{"n_layer": 14, "d_model": 256, "n_experts": 64, "experts_per_token": 2, "d_expert": 64, "d_shared_expert": 128, "activation": "swiglu", "moe_layers": [0, 1, 2, 3, 4, 5, 6, 7, 8, 9, 10, 11, 12, 13], "router_score": "softmax", "normalize_top_k": true, "routed_scale": 1.41, "balance_loss": 0.00212, "balance_bias": false, "router_z_loss": 0.001, "init_std_router": 0.0066, "lr_router": 0.000567, "n_head": 8, "n_kv_head": 8, "head_dim": 32, "vocab_size": 2048, "norm": "rmsnorm", "norm_place": "pre", "norm_eps": 1e-06, "positions": "rope", "rope_base": 10000.0, "rope_fraction": 1.0, "qk_norm": false, "attn_scale": 0.177, "tie_embeddings": false, "parallel_block": false, "init": "normal", "init_std_qkv": 0.0348, "init_std_o": 0.00657, "init_std_up": 0.0348, "init_std_down": 0.00364, "init_out_by_depth": true, "optimizer": "soap_variant", "lr": 0.00345, "beta1": 0.95, "beta2": 0.95, "weight_decay": 0.072, "lr_head": 0.00534, "grad_clip": 1.0, "warmup_steps": 200, "schedule": "wsd", "decay_fraction": 0.757, "decay_shape": "linear", "final_lr_fraction": 0.1, "batch_tokens": 65536, "seq_len": 1024, "doc_mask": true, "train_tokens": 318700000, "steps": 4863, "dataset": "wikipedia_en"}
Below are experts of layer 5 (counted from 0) of a mixture-of-experts language model. Rows are named router (the router's row for the expert), gate (a neuron's input weights, with its number), up (a neuron's input weights, with its number) and show model dimensions 0-255. Each number is 128 + 32 x the weight over its row's rms, rounded and kept within 0 to 255. Numbers have three digits each.
Before each expert's rows: a language model's description of what the expert responds to. This comes from a sample of Wikipedia text that the model never trained on.

# expert 40
First letters or syllables of names and words, e.g. S, Sh, Sa, Ra, Z, Š, mostly capitalized starts of proper nouns.
router:138075115134094124113113092129122187182149119133134145101159122091125109182152078141087110190079143107138160127155075126165163132144145075132129122145169103110178169112117134127100124125125142130149084157140162175162176153169057114133158128150148144165144115121162153109149176121150128121102103095138091134165109142083125150163125080182089192131150142146119094154095116124156147064164180090125090119100141111164164124153054169129102095165153099105159098098124149122160146169194131146095168096159132088129095138104182150115114164117158176135056116103087095136216151090120167179172176209169095107127115098152098059141120091174124145111079166090085123079110092181184154125115065121114126080168065123098148079126073117139077101156081190150114125123148135122151152077079132
gate1:090107145136051149103187139099126189119163139080145168183098171118124111151162080087098107147135166098168086118147138185089140089137081102192163159108147181090094153082122162154125114131182116145107078146178131124181187117141102091096101107172148200129148131124118214095124099117126091123142063107155144105112132127101124075140174134135137122136118171073083161145135154111094137079084091111168123127090107129100138100141107136132172098129154149155130101086095116045137152071094110122132159182113131148077098110111071176090138087148110146101130124100057156136154119061109127148109170075176105147119144125113096125143087140124140153160115135095113173117140101151126102121087060154103109124152082155160111088210129150168175139128169107130104149113147103077201163116156209
up1:098083164097152143110111119218135116151144143136145173127154158126147179133131108128184122109160139184175176132134076130113105163085161135166107119158173160137130107091086063148159099132091076149140114143110135137092137154114220138135181116134105105112150152202156165127120143163051149105130204141140143169190097160096111218115107109130131097052134167140186146172111130145147135097128142140192110152109167116113124163134141136096100103098154161119155093176111136114117145076128130094127118136149070084119172108117125089092106154135143132137154155100163142092113108214130135145165137126139142053144069086128162061132091143156079145096114116160175119141164107085117178169100126120138124055176143110109107137123098160151162103093079207110194079110150140093137191148142113
gate2:193160164141125096124109067132090161171125154105189129071121100088117119113137108091122143164107200108125119099106129162174121125096139121132166136153100099100126123093161136136101145144131156174161121126141149088138193171150167144110118111184141130172141088090162122117186139203130093074122137130097125160142196110142046153189115151092116094173096081126107128150105074094114150107152130089152080152172152196152132191152051166178174096127156115126146143120161126156141073141120130140170127068116114122093123168204171081166105153116164088162163071154122096189112105124113109107137140107106177159129129156114124121107127082090102171140072153149131100138088134133164185111130099116095114184181223122188130119116194108149099114118124105159126116187143117113068137078114098
up2:130172122140182139115127109134105187204152081079089131180139054167164109091073171120123131199138166149086066139110140119075119049123156148111128134133085160108175168132093146153118136113065111140103130108123134097154101111158103118118177118086130127188173113063162120111101160108187147126138124122102123105059165156120082087124137090104123137153164103136091077133108128135121125121157160169108145102091146115134124135165099127140099152173080150112141136109145148154098150183130217132059142115131119137130122145134115049139149223119135140135088142179097143164115132058143134167088132141062131081123130118161184122097099104072087144042136173098143144146111099166097231133126116106097138123110177137146130125111182103158119172152128139136158143143110082172138132084068118
gate3:088163149138063154153091151121144168142163155156117128110142155092083125139129124104146130104135132128102148114158157130202178084126129112100125115108102113149145043092139132112130094203108163125133099081110131154052157119122130119126157118159156167091083135106129166104125185079179118141163127147137127148144136180150153161107075144055113109089117075176123158126063092087159156121224192105143118148106096142131112040139139108120113135102138184106095058118138091131099082151168174173123107096156125123114155124049108103172147139142137111162183088093098178141131115173132125140125197170123160116191098125120092084129128171158166149121217139164153102180109134150127091108128151148143151103130110113091094167156217116060111117102105175165116114096170095160113134156080136
up3:148104083140136070084103082076119121105137208190148143160163100144156083124190077097067035123126179105104130148150063069079085137072093122110130141114168177134124143154117105132146155070078125122179125117106109141126121093138163114141058106129100137120158083187144146118141125162088107119091105161141121157147120111069096098142160167092174099121157105113126135149147132155126207175107143132121132163116151161174093180080154159120184144164112115181133122125140117189086095091044091132112166124148136162183126110108088099101055146146151108119118116151122178060196124154150140161121146104136086147164125096154147151129174089138104104115097085091139145072141089091146109144181164077108105125147137131115113130062113157134119106104110115120110105118114054089162137075148084

# expert 45
Mid-word pieces or, er, ur, tor, as in unincorporated, Emperor, successor, energy, and the year prefix 19 in dates like 1935.
router:182074081136086151117122072115127155124114149118141151141152141090152090085142113136100117205101108094129186089139060108142139139168152113097100090165164138128173156111137156142115105152183145107142071180181157130136108146122103176160111112146140140146182116133128135089179181117118098100112154166202091091130082148120104179171086116176092132145165181170098094163080150160161144114136155109133164094139089157149108158138138144135120082136140093093171137067199172119136096125115117167130173113169120094102119128100182134158151150101171200127122056068097121113167132065108176176140237155124120086141102115131096101128103084127143136059081196097130126068100102145148081120059092166117127091177105142110145113116091152167109124129110145099114186121169094128116141115101131
gate1:131125100123220134146105148173059128111132165107143158107124149130154169142167183166173150189108127068142133106111102160156125192186121079087171136120168184151141190119090095203142116089139115113145125149117148134112150169130091097157070115094132156112169102145154134127125121085213095132094153111108117085109119151125062074144128111108137112138157157109056103153141204132138078145097122130157073145117052136151135164119176132097178152150155090142127151144136138185130118189194153150091140131113109099152101133115103176108078140119095099183155142109170121099137152094142138086119111102119146117147066121138129147117090153145088174102081193065095163165069105119121165134121085126175121151085103099134087147123134149138178097154106120146155152147154018158075118131107095
up1:079061198174104112042163176072142149163109134096108119084148138108167088123140112108114111096143113144121163119080113138097184154091133128105123130097181212146100137111138098153145204143152145160187108120163131140080149163098129133165113117122219080088100053136113111146106117181099090084117149169115118145130100168156196168134159128122182108107149124118098130153143143127146082119087087084166154152116170121038120099119116109065130179138137161185113196151124115160148147111162131139054074128139114113135115171129108170183152108171189157113107107090131161127185138143150118129140119100189142179136082084129149036095174171098130152116139154152124094154126106104163172096092082143080093112135136145178108136137110141119150108169126106126120106139145083110095152139111123
gate2:124110097169117116121167111154080181119129153085106104123131173171147152106168079139143150157095141103122136094084144094156196133132139121114145163120123112076088114100118082129094100120121188107174119089140090125090122185115143101107153144185166098143144133153109149165187097126146146183141122247142116103098161183095098115121102144158152174113185141160141157153132072243161113133130100140141191088130153160076125092097141153105117116085142147115168128161118068075199116126182164108109182096101141146200083160131094156076122129064137125150097145081106181123161088133120084139144141107130111154107117170152109101091175170135096110154147204139120076054105112171153148128105083174093157169158155115167137099134144125134062085120119119110095148103131128090098118119167126
up2:149137155120128098149130152178218053170145081112148125109171092106118096111088132105104106108124135094110089214153151077152092123150176138075096153057126112166187169109163184144109124116134079112157164154120171143152131127152097125181086142115081123127089072112140132096066161109150123102120132095158102073170065071132155143077141130146110072131131142122131093106120086031144085128118079168121136159104180080157170158142061116101101120121139069132115134089127158121089188176105089085126107101177128116076193115130154072174186110103149153120087115117163089125120167145140149150109141149111090108138151080097144172143116139120128153131114106104126167161152136128116121126113132094168105074093174142114105101101074123088189119119110215158150122066136107127123153148135082
gate3:057142123164168120087155097164115120146104124138119099128134184171115093123085081147107131148105120132125099153139126136145167121153099117037165069122119118132145112120140146135122034124152136110093095147045135170162075088181152096162177105100143177091146128146079103130098119137129100124131140189155165134120081123102109101096036152049159226146126151187107044132150104130117106148138134045086097098105149109104148120045110109142083067135082105162152131148147137085145092133121188143112087121108123122119125153158100139139088118111140148082106096127126108085159104100091107179144128142096077136171178189170151110163127095109123161128125215125160148124103102054137077137108133137091184105133103189151127122133065135131121136128144157118141121115098143176144107145098150
up3:136075133170074133186182164108192127093125084107161148122133123102133062149184130141096126197108133146185166152070145126136181157131066118150141137162123151140129124119103115094141100154134162110093138133182162146116181107174046122125088172128111065091117137117156123141146100144153106159079120141138102131122164069196125111093175128082131166035097170163118135103088156083106163123094102146165170151142170127102119096130142092129090092144130131135177159090123157122092099137146107159181114058103111143120132119096094091169156125117161097079247118077176130138119134147068070165089111163140077168168097153101109157099126125153115108129156139152083131172153107122172191071135092103147159129169118099139152160113144069102153185139123150143139102109132171099112170113104135

# expert 42
Capitalized two-letter syllables starting proper names, and ro inside names, such as Roux, Rona's, Malaysia, Jaroslav, Co. in Ltd.
router:156085068101042172132104063123187142156098109185150121185159108133129125172150144089149101135098145136142163127147120119119189130125122061145108090172152137099153142130137120161113106098141090141124122173164145139107075122130111137147125108149158157137166123105115162127149196141117151108103132156122094109132147134070097131114138114179120114151140117144085094147123110145143137102185212113157098093101131139142115193139042135124084121141175066144194092132194143115239135124164111121065145092159126070108078121116129161109119174077125114120119130101032094097154141118121114142142178175164111103109071087109128104129134084151123147131108152112141135038137125195124147065119160184118109108151138084056147093132123130164099081224123156133123137160145128147152161094148143
gate1:164122159147140160174129072104118199129165156128122118138164137163122166115158112100196145135102073102151115135161085156137182130144174142169096109149082093164180093118097073101091212109163124139163150094140175113095119161153033160171104164145121124082128101143116110106095107108130151115082116160118203099148184144096103075168152154045143095139169087150143124119107102126109146101153139118111108131142131193115121130146117148105144123118152120089156148171099106148114156187152143131143123108142117118175106156080105136088130161157170138069146125147094141118094130162101106102117176161215136100143144125148098102087128219138136124149180168134049103133088140105101094051111115085178123101134145128139095143113125094030084139095141136149069143143160089147164177109164066
up1:132108109123145129170077137075131122145113139131167184141126089085160123117097130140063079155176085165138161084128068100128143147125115101100131186062159141084090109135191129149112130152142139115140211196162113209178111073059156095110155135128122138105103120153146103153165186040114117160088098174169142161097095089109185147130150125150120104127125135118161153170121171113158101124102079120121136146126125122128071146128178085102139089145100122136101095086141154145166092107125143102147151066141152117117131057128152173183122133144116093121129234094129137111167104128121178184145155102070181099124115073140145162120168119122132169088092091132182136110107151104112132178164123186149129061115124087053102124182087137175138149103125132092096156135120130127134199145120163
gate2:118132119129091108119113153177152150102163162111071130182135106181137152204129123157109074120105095147093084103112110095161154155114139078104187096121166161111139103134141145043137077219088110190120105119133179105134162144141062117152145171122052121115137109164148143164051149128094113116107126160061091133150137058134069116170112135111146089117136090151124092089123114101142131159161127087148088108151155160107088111131131146176090145113158116095107163139118120075210134090130120138142137132101189134107039149129105109112104108128142146099151124131130093094115149110155080109094123143179148086138154208108097079109078177138118125123129119090136109146089161162132138059172046136116109165123166162125102117153083133105121160103105074113108109097098067111180124064188164
up2:134022115099078137101098100091204085097162126127172129105130130055112127116109160116114109205090124166123133173151158088114182079079115134118143142137111124111134181137145108140101137072172146100179151120198098158024126127134132141061116107089144109131120137116098133132118161080126156118113153151096102077169111123084130128106062093181131093124136112090156126151140139153107132103128160153113139182119124102185114136130115185068132167153105121159119154088170152153127182173129193088139068168183119138102126091147101148067139107135084186110147156082063107167177135129140133172181161080087122136137147050131122133116138107158126114141162144123148063091145151110176168128167098195135153130131126102100128187165082120154135110129103192134129088159153091112104142131169118
gate3:092084066151126158185167154139155155105061193158155110099068156139115137125126136093094089115088081079100196111141122097169113155145063106111167131094118117081143107151152157094097112143109114142131118201135173159067135082136133121117104096116101108165131148181130118161142204154125141154127142104123147142108116129017092131166170131114096102111126147095065075118102153097105103148136123043070105165098078121078109153128130117162096195084099149173149121138142128203143187092114119103157070150163141154139122134152147106102128158101120130112111092111103076088106088138134173115117127148103120061173219152148166163173114122188138153107107142125145095098122149128107080094135168175092186131151123114088204126144159178133123105117099116163088104095115133118151172149117117
up3:082039120132100146128163201088170128063183189112187100096090131135141095198128107151095113155120125097125141173138053138135130112121105099120135127139150114111097096109139107128123115126105155148101078119157163161126131188096081174103172156097115147155122083137140103101123147168114116045112110100071160112102174089111161149143119126096140146183122165119115125088105123171089137144122105112172109152192153152158131054148049133125111144129178133140076143140106137137185140070159132145106183138183095138170139038146163145125094067111141144146145157103140147140154141154126125158119081168129114203097175135140130103152175096147203156106142160130091117163132124143148125115178150089112121145133123086158176129110172155161133043062048160110146110135068147146123148117115077